Below are experts of layer 8 (counted from 0) of a mixture-of-experts language model. Rows are named router (the router's row for the expert), gate (a neuron's input weights, with its number), up (a neuron's input weights, with its number) and show model dimensions 0-255. Each number is 500 + 25 x the weight over its row's rms, rounded and kept within 0 to 999. Numbers have three digits each.
After each expert's rows: a language model's description of what the expert responds to; "gets" lists some tokens that make up at least twice as much of what it gets as of all text. This comes from a sample of Wikipedia text that the model never trained on. Tokens count by the router's weight.

# expert 20
router:515548503476447488506509498491497516487483535554470492475521484484498489534510469463491546519533521492468455483489509489491497458500504527497536465501460493498540472504543494510478505487495467475519474480529496547502532456487520528484457485473563511499500509508517450499505473525473510509520504489514495508516480507507529466503493502507510503503523501476554512485533502489484520500484555469516543479475527482525537482504460500543513510457502517498493521510510484508507443559528535523526522472510536524522509481489495459514537478488466523492509446538506532459494504525484465485504503447490502496496493483502512489496553510500532467478514474511469450475487484480439527570477486489494491475466517507490507526484411504504497481514484505481502520507487524496466484531510459
gate2:460537524516486470485561523498490487518515480519485509517519478516519504513514475497524532478519541493504484492516528504486510515525451480509531436505436533538514488479526513484499501534479515453494499524491488499494544502514502501485485515474527501477482506458478521476528475519511498502517533530492527556478496497483456471521517494522501460483518523493518484553492511505549458552456497480452521516510511477517550488498510510493521515471524453548471490499513501495519457525498541472515482462527487464489494485468556500523528491529556508514487450500517514550464464488509506501505451453480487478571451517509490484477492474493523452503504514516463455477471529500492507524522478515525504453486471472528507532503482504483508500480502523498513507526473474490505476470506503
up2:521506491476482483470506522525501489492507530507506483473502502521580422512520530505493494520511478448501486507500494498483503503486487528496526486541418544495478513498500507521487480500534463488517548543487476500522528524528535530502490514464528497499510558538433548489520524500579477474501489523490553507477529490509485481517512489493519466476485534504505514486540492539496516491512483519497502535493503496492498536529473463462468481505470497484491492498463506503486469488468495549481505485507496509475520500514542461514520522487477510496514490503495477524487466502539476495516497485446506489544479495456460512503506464430479490459474535516458464490521511540475466522470474502524536501510477521527513511528487480479473515505509484487472527475499492498521518532552503
Description: Conjunctions and connectives joining clauses or phrases in prose, mostly "and", also but, then, later, while, &, including.
gets: "and ", "or ", "but ", "& ", "then ", "also "

# expert 52
router:509522505469480462496505527510526526521538512477483472466534555503508504533528491508525530489523525494448483482509514510487454491514490505456490461536467538491465516513534512476499529470491440542532480498529465512517525486492495505515486478514564461523427501516515479469510523490500476512513514501497480517511480481505525508504504441482516508490513481524478477514506480506479476494493505478518507497512516525523520510497454505522489489446485468494509527454525491519511507546468562512504518482538562494499507517502508506468515463525510481530476499482480556511471506521513503507563509496487503456497453455483477475524526481526477447496514457453467458493472502481492517536471518510506490496482533481495471508488479498489478519452502472539521462507501515527453460515531491
gate0:537565547453505497492485524568514492480487484523484502479526532480501498505518490489491504502515524528496502485489485484512459504519459518478482489536458528467509505576516493501502509487506507530517445497514482498515514519493493488519511483517524481522440518517478518486524488541496511472516509488536499541480482505516518513511505493520503500513483498524513468547519522516520485506503493494464508474484542532494493510513486524519522491489435500523473505522462516503500516481467501527555538529517518500513449529461495489473441459488506515523469479490499569521501480474518486468513524482521492542514454482490504437474501523533489451462464458507444488518503507526530501490474478507483530498464475489500520519489489496475452522446521494517476437480479537523503475529522511
up0:469567539472515500510479508519492483456452479468469501507488464519480504508467522504489465529510486559470513477463520472523495502492518519499557501497466528472517495512505481483508500496462513459487502516479524548505530535508527494500496522490466490522507473516536492511473471507508471493492530492475511543532518508509465490467475466552482477486473521525492527501493502500508491534447496462471480500506482502519509484538536512495543485490519527484499513550464511507506498512511514505521518515479482487472478491470519504557509443471495515491507517523493495530488506527505514522491450471515512486503464538469569459480449469490517525498497548513473505529476537520512503498519454527492537473528449491535470537501509553497482486483486526515502529463463445529518491493447496
Description: Words introducing titled works, such as book, album, novel, entitled, published, and the colon before a subtitle, as in Spawn: The Video Game.
gets: ": ", "- ", "film ", "album ", "book ", "series "

# expert 27
router:470495483485509493528509461530520508469502557491475480486513544509516488513491472498509527539500503497407469472507529475462483531514490490439536496530467509469525529521550538469464477452528445490498509497526512529488522533524514532497520518488541502520469554500513484524506482521489496491492503487465485523505484480504514548516509455520488523479558483492502490464484526509489484484495547478480493487504502487546509496521546450493497463463526487493466478470549530514535501509508541504504486478483515516498506481508491474491541504515442512485527472470472542507492523530488541464531476458481500486492492492513509458502536516489483510505540481497505468505438475475472510534510486530469516487516505511509458513476496509517460485485503481489493511515512493498475450507546478
gate1:498539476440486501463511497559499488488490533455541517452543472500475478504491525499483500489543498456507457507479529532488522492506488543543509477527461529514500526514543493529465532492497472478503523510527500495489520480537431537512494466537486495507477482506502524472484511524482492490500453501446476496490499470521479513526472520466490554500515467492499500456514512483496535491460484473483455498517476477482511509552512527486513501456561523489488500517552525492499527524487523526490488486518495477513465498513508514474486480501500483501500506480459474513537509492477472499481507491497528475550501525524497458551481541534521486539512469513533474562492503503454534501509522459527507489472480488507478517511463499517508514465521506506501485504478468536515461526532455
up1:516540526505481466487513472496527474521522501504480494514499536433514509504531465467510512509533451509549500464464514468581453497517511493506506513495511514512512433507461509527534527474520474506472467464490478485475515501476462467516508502554501502514505503505503507460490522521466485492505476463489455480488538530517546508470495521506506527488498474495488461534522516471493485536458514539521517532568483512497498486492476552574474510478528505532481491484473456497504486497499504489517474516509510498534462529473533557514505499498525497493492497481485520480476507483514500504505471505501544467523489558519487502522476459519518509481476520504473490461506512509533508484508487523481492522501527521509494455511481488518504500510483528464528518505463502515518544468427531
Description: Verbs and words introducing speech or reported facts in narratives and plot summaries, such as said, stated, revealed, because, how, decided.
gets: "that ", "\"", "\n", ". ", ", ", "\n\n"

# expert 50
router:495522506464478458522490486548512488486539532502452462472533543521516478514522473482503546554514539487493465471473512470510455472541483499453515460539441527511480536492555521483512518478523490499517514477507463513550524489525523513470487504497547474514462510516485499480521519464466499506522481516453490523496460493528520526495508474532508492486534478504468497527504508498492510502492547482524547503545517487570512506515468502494486472457520495501483530483517490477519480536526535496496515465450542488515478475502540481514491443512483546479507476506466522491502509508499515472529526480507474462524472489512490470490500489501483480473507437483481447512476493473488488526465518501519508510517524517488448503489482480507518508485510529468535463494489500525489492508533474
gate0:499514493449519461484523505535471518546529529501495503509506516523534476524468518504497495530485523524514449474483503466498503524526475515505507465529445518510494501498478493511516483523508497542514494500513483491518521494506508498495481510486530499521478526500465514483544491476535504509501511461459520512508446482527538512496519469541526544486539474504485479462491531490493505512457504495531540508546525480491478492485461454508500453486511487554453508443489481498488483472537478521485494533480514537513473466471463531486485442496447562474511493482487482456518540474481494462520565536468503516486471474538504482509486482522513519519462452489476483516478509513539464531519512496552507515522498494478464506516510427517544519517491508477501488516493499510516522516526505
up0:533475502501478554533509531528518490468462512484483489472491522507462527532505480500501498507475488502472502497481490524504500497440478470485455508507497525525522508545475507545465462506491521510500507518492509529433510515505473518511499542536487510507484500467488514475482439499501487489467520510485531499511543487482464450499505532500530517485494516536515503483506523488487488484516505544482469486487458470475485507522461457478510504538496500459475469492520501528502481522525471500475506573552488531445524493519466496468497526518508546467512476527507522485512524503479518519491452529559523478466492487467503513505473503512498515489483532470487527509492527478476514514540506487486485446504439461506542503491492476457510492546473507537470549507514502446462472468476494
Description: Word endings and spaces inside non-English book, article and motto titles in bibliographies (Ilustrovana, Quaerite, une autre), plus title colons.
gets: ", ", ": ", "\" ", ") ", "in ", "The "

# expert 2
router:524509516450491468494471503552551521481502512525488493452505563519519486555528462515520530521527517481462473481468508466481466460510485493455451486526506499507488497554549510498458495472474500537493498497521496530485541473432509530500536504513551484522447509508493478503509497477466497518526505479468484529523493496492481474494503484477482530504496471515506504466524518475469501499520538495499542514488510531536510504527483516493538494456499491518466493482512469504541446540525535529500508490512499526506514501509496525484515476493478506477481494499472565480487521497472504530500510448525491459475466472475537500524529493476494516465493448493470459504475498508484554550512493508452510520503469539506487515475462503496483504506494499469541499548505516487474487497506465
gate0:489482518480502515499511496505513508510493498509512509452520569474536499526516497490538511539504499499529517506511451531500503487474417489512496459536527477519529477527480486495503531533477475539510501480500505540476490487466504511526465516512485531507471507534465492481483495502539441465516526527482509517527514459482436480476489468490480500492502526476546496457533532506505501478536502459495529517435494541499489494486485506508463517467533494484492515455485508494483496505457466474546476520507478548497494500521456510512479522517486536497529523506451524463542508500484516522519518504493478533490532541469492475505493527498504515500534457482475493505461513518490489510520486507478529542483524488475522453462493555520536498504486541472509510435518513463495483518538474
up0:493525535487495475484510538507459527512482501574473474464471484489475510541530497551504524493465519497495499516461501497541484505555461488491447534493491489494480547527536445490496509513481512514510480479499483488501501542462499501523500523557516498511480474534519527470478456476506495512510511512441464491531486526471472506504477502492503480500512481460489479497525480485520529525478491496533493513474532490510485523517519463447481498505477485484539495480524545489523509476494484540497489532456475517507533502505486494492489513532511553497459467558507524472501497531461489527448483463512496491511498516481493484508457505485449521488518449540493460527490529489508503481539476516520496454470468511514507496492509459489484482472472532485537474507493565450502518517516487
Description: Period after an abbreviated initial or genus letter (P. breviuscula, C. J.), and opening brackets or semicolons in species lists and taxoboxes.
gets: ". ", "\"", "- ", "(", ": ", "= "

# expert 44
router:527541484487472503515512503515520538451505520485437478508563505506509503506533475490479505493509506548470474477465522461458468505543502506476532480514500511453502520500518514494503517498510421498497461484495535502527531483521524503482516493525510489521481527476495496509493540504451490528511507519452483507509492494494490462494471484481481508507540494536485504526553482477472478478505554515478468494510492489538521467496510505479531514453490478525486512497491481561535453538531517530499479511533515524531513481492487502478519460493481505463464488524420532491511512529470488511557496459510501448465478458494493518515480523510492451493524505474458471512441488495493513540503510498511511515515502535506479488483467522527528501464517480513531493479507527478458502524493461
gate0:518505483461491463494533519487503486487508489500483542491494513511472488472468518503540510520535472547485498429516511473466459478487514515481443477549468500472493530479495508492512493508557525540530532530498506490482489528458458501498480530532479547518474490516448513513514509527497534486519554514492534531519462478483495550514530497487520547542514489499545522492496508462478477516496466473512521540509496490521459518502490504500504484466494529510468527465490482443528460525503499508520523536488543519492538481458452492526469496453479489510499511517502493479478482519506497456463489525515504526490515471477482531460474497555512529507491477492474528460505521519491505501435466497488508512539499508493472467508505488486489495535543493523532524485507463478505510487545480
up0:494441505476482527502499523476493516507506485473481523473508540462516471530506466498451520509479486487509499538534504477524516489507472463525474518484476504515501510464504519485465486513505514511543502533469505505530565500497475521515490521479522518461508475495523478481472484488473466525531490509495467504481511483507507512482536520491451524482471506511520496478507483520488464498487463473488490479527530479534538464427506531488501524541574511495508469471487495459498520515476489530472498511525481554539522534488467489514512496505502572496509501466470493472512477483522515521488500524464550487548471498516520468460551523491489512457486518500507490494466447564516487512473466506504490467528530513511484531523507528533532478497484499453546466545496480534498505507524477
Description: Pipes and numbers inside statistics tables (hockey stats, vote counts, climate figures), and infobox or taxobox labels like Order, Height, Died.
gets: "| ", "0 ", ") ", "\n", "|", "% "

# expert 63
router:507524477500475495518500469504509519486521527486488496475549553515536495545507472484517496523519530520427471494489515487480487464485497503453475414523473529487527520528540508484468501482502417488503463513583492539498521498470499512497505513477530501525468490505512481522513527488489493510498476489470497516522478491497500505523497473508525520507518477510487498482516554457483505479517527486508527501491489501580496502459505490527535487457525493479473545477522514505534497530512524507493503497526542503522494491504466497489506502506478513478465460500481543461471488508474502479526506474494525461479477488483511450521521535492488472497528462499482435488451514477450530525508493487516484497491518492508493517454484508495464487477527519492482516543521505503456455500527452
gate1:535513527541503519510533497528549502478522514479477445520488502535486468526477510505488473524491494465444488503503499493473504477475526507495511512545499529569503530498512521553488486481469507512510546483530517519526497529457530474489505516478486505510476507471506483466523484533492540456459507499473551481491511483499487509467498499498515512463516472505511511535511507487468491494515495493493463518525536474528506461523478435496507511504480463519508477542524469500503502520511508515530584510506505444475460489510495547496534488483480492454543479489512469509525530510547489560495490468504478454455511483502507521484500490486462485525482480511531491484485455531509475494466477457512501535536481467535486547507479546497527509526522498530511498490504502476484491460530477
up1:497461468499520530529461526485515507511531504515474513475498511496463490532515487494489496503535495459486491502474491540509528521469533474514486534532517467479538470526468513453538540479516487508468553503553552458535470508473543544509479489503467510461498515539462511477537517528509531496485501514496480503518500474505509541512461500496539483517478457504443516501504495498533520511486521492539494487493485505447510480459501453526480479464477525504506521465466513500506491502501491524540430449499567486496481553503527467480529486455473505486503495493533522499501507547555460467473486513508484495511499520505504523513556501484505493520473507512534474470505520516495461497524479496505523513469490495490518454558509515518500498527496482531516491488453474495522495516513512
Description: Sentence-ending periods, paragraph breaks, commas and contrast connectives starting a new clause: however, although, but, while, Note:.
gets: ". ", "\n\n", ", ", "that ", "but ", "\n"

# expert 36
router:512494467491494474534501444509517516473505511505462472470508540499503474536514465515523517491514480523460477481505517462501497476502507522448508459532492519476500534522538495490453491477507455499522496489522507516523515478515529494483493470489532512489466514456529467503517525533481472516507506490478495495513504504522512516468515499524503496458577471508536503527539505486437511505483542507552555463507484502546519507491499479517538482457499508519495518486525504529494463523520532507473504490511493501523493477469505492489512505485465491464522466480462556463486529515451514522554496476494509494527498505481484496507515480453471464458500479528489470508431497463485528569524476523488517519550477525490466481462445527516476495477515513487486500493518497516461493523538486
gate0:535518493481507462540481468525488498516492511486528515506547506478522465532453482523492508531533470536492492506489507450455522505456494539466534495508507478491522541504527512479504499456539481485490518505467545515515519478524513450497507422496519507481498533448517488501502537501506459507557477492500506476498452479524533536489503525528509490478536467494514509517512504470460481524465571522512536504543512499519500498492518489518537539454520503534517503502476498499493492498500552531470506478497482484534482486512491473542486472459494498521492486473457522529502506461435494517487499514488537479551497510518509511509537492513470455477491454509512482500488487483444510479487458528503518491510518498530508525497484527461460510471510551506485513492481521496473506528533484
up0:509499521514484484540504484516491481513514471483537521521511485526529511487491517472481519502557512498518504524522476534513490496506513518526491547490510479517451498526483490541523498481549527505489515499542483508509508491509454517548498537527477483516476491519423497512463440464562505515473511575456510495493540481466473531525494533504526513502518500511471482467463483496448503506513431491497506508519503459518474475523483512460490513530486477448473502497490525485512505516526443487481478447515493494452531535517512505445477512485521534465527524503515472544496468495526505495483525517496502487464500500483489491506470518538515497504517487487498529521544467487501482510471521499514468500482493446545485473486514468504517525529492481518516528527511532471486462482534459
Description: Commas, closing quotes and words ending a descriptive phrase before and or but, like century, southwest, ashore, comparative -er forms.
gets: ", ", "and ", "\", ", "), ", "\" ", ") "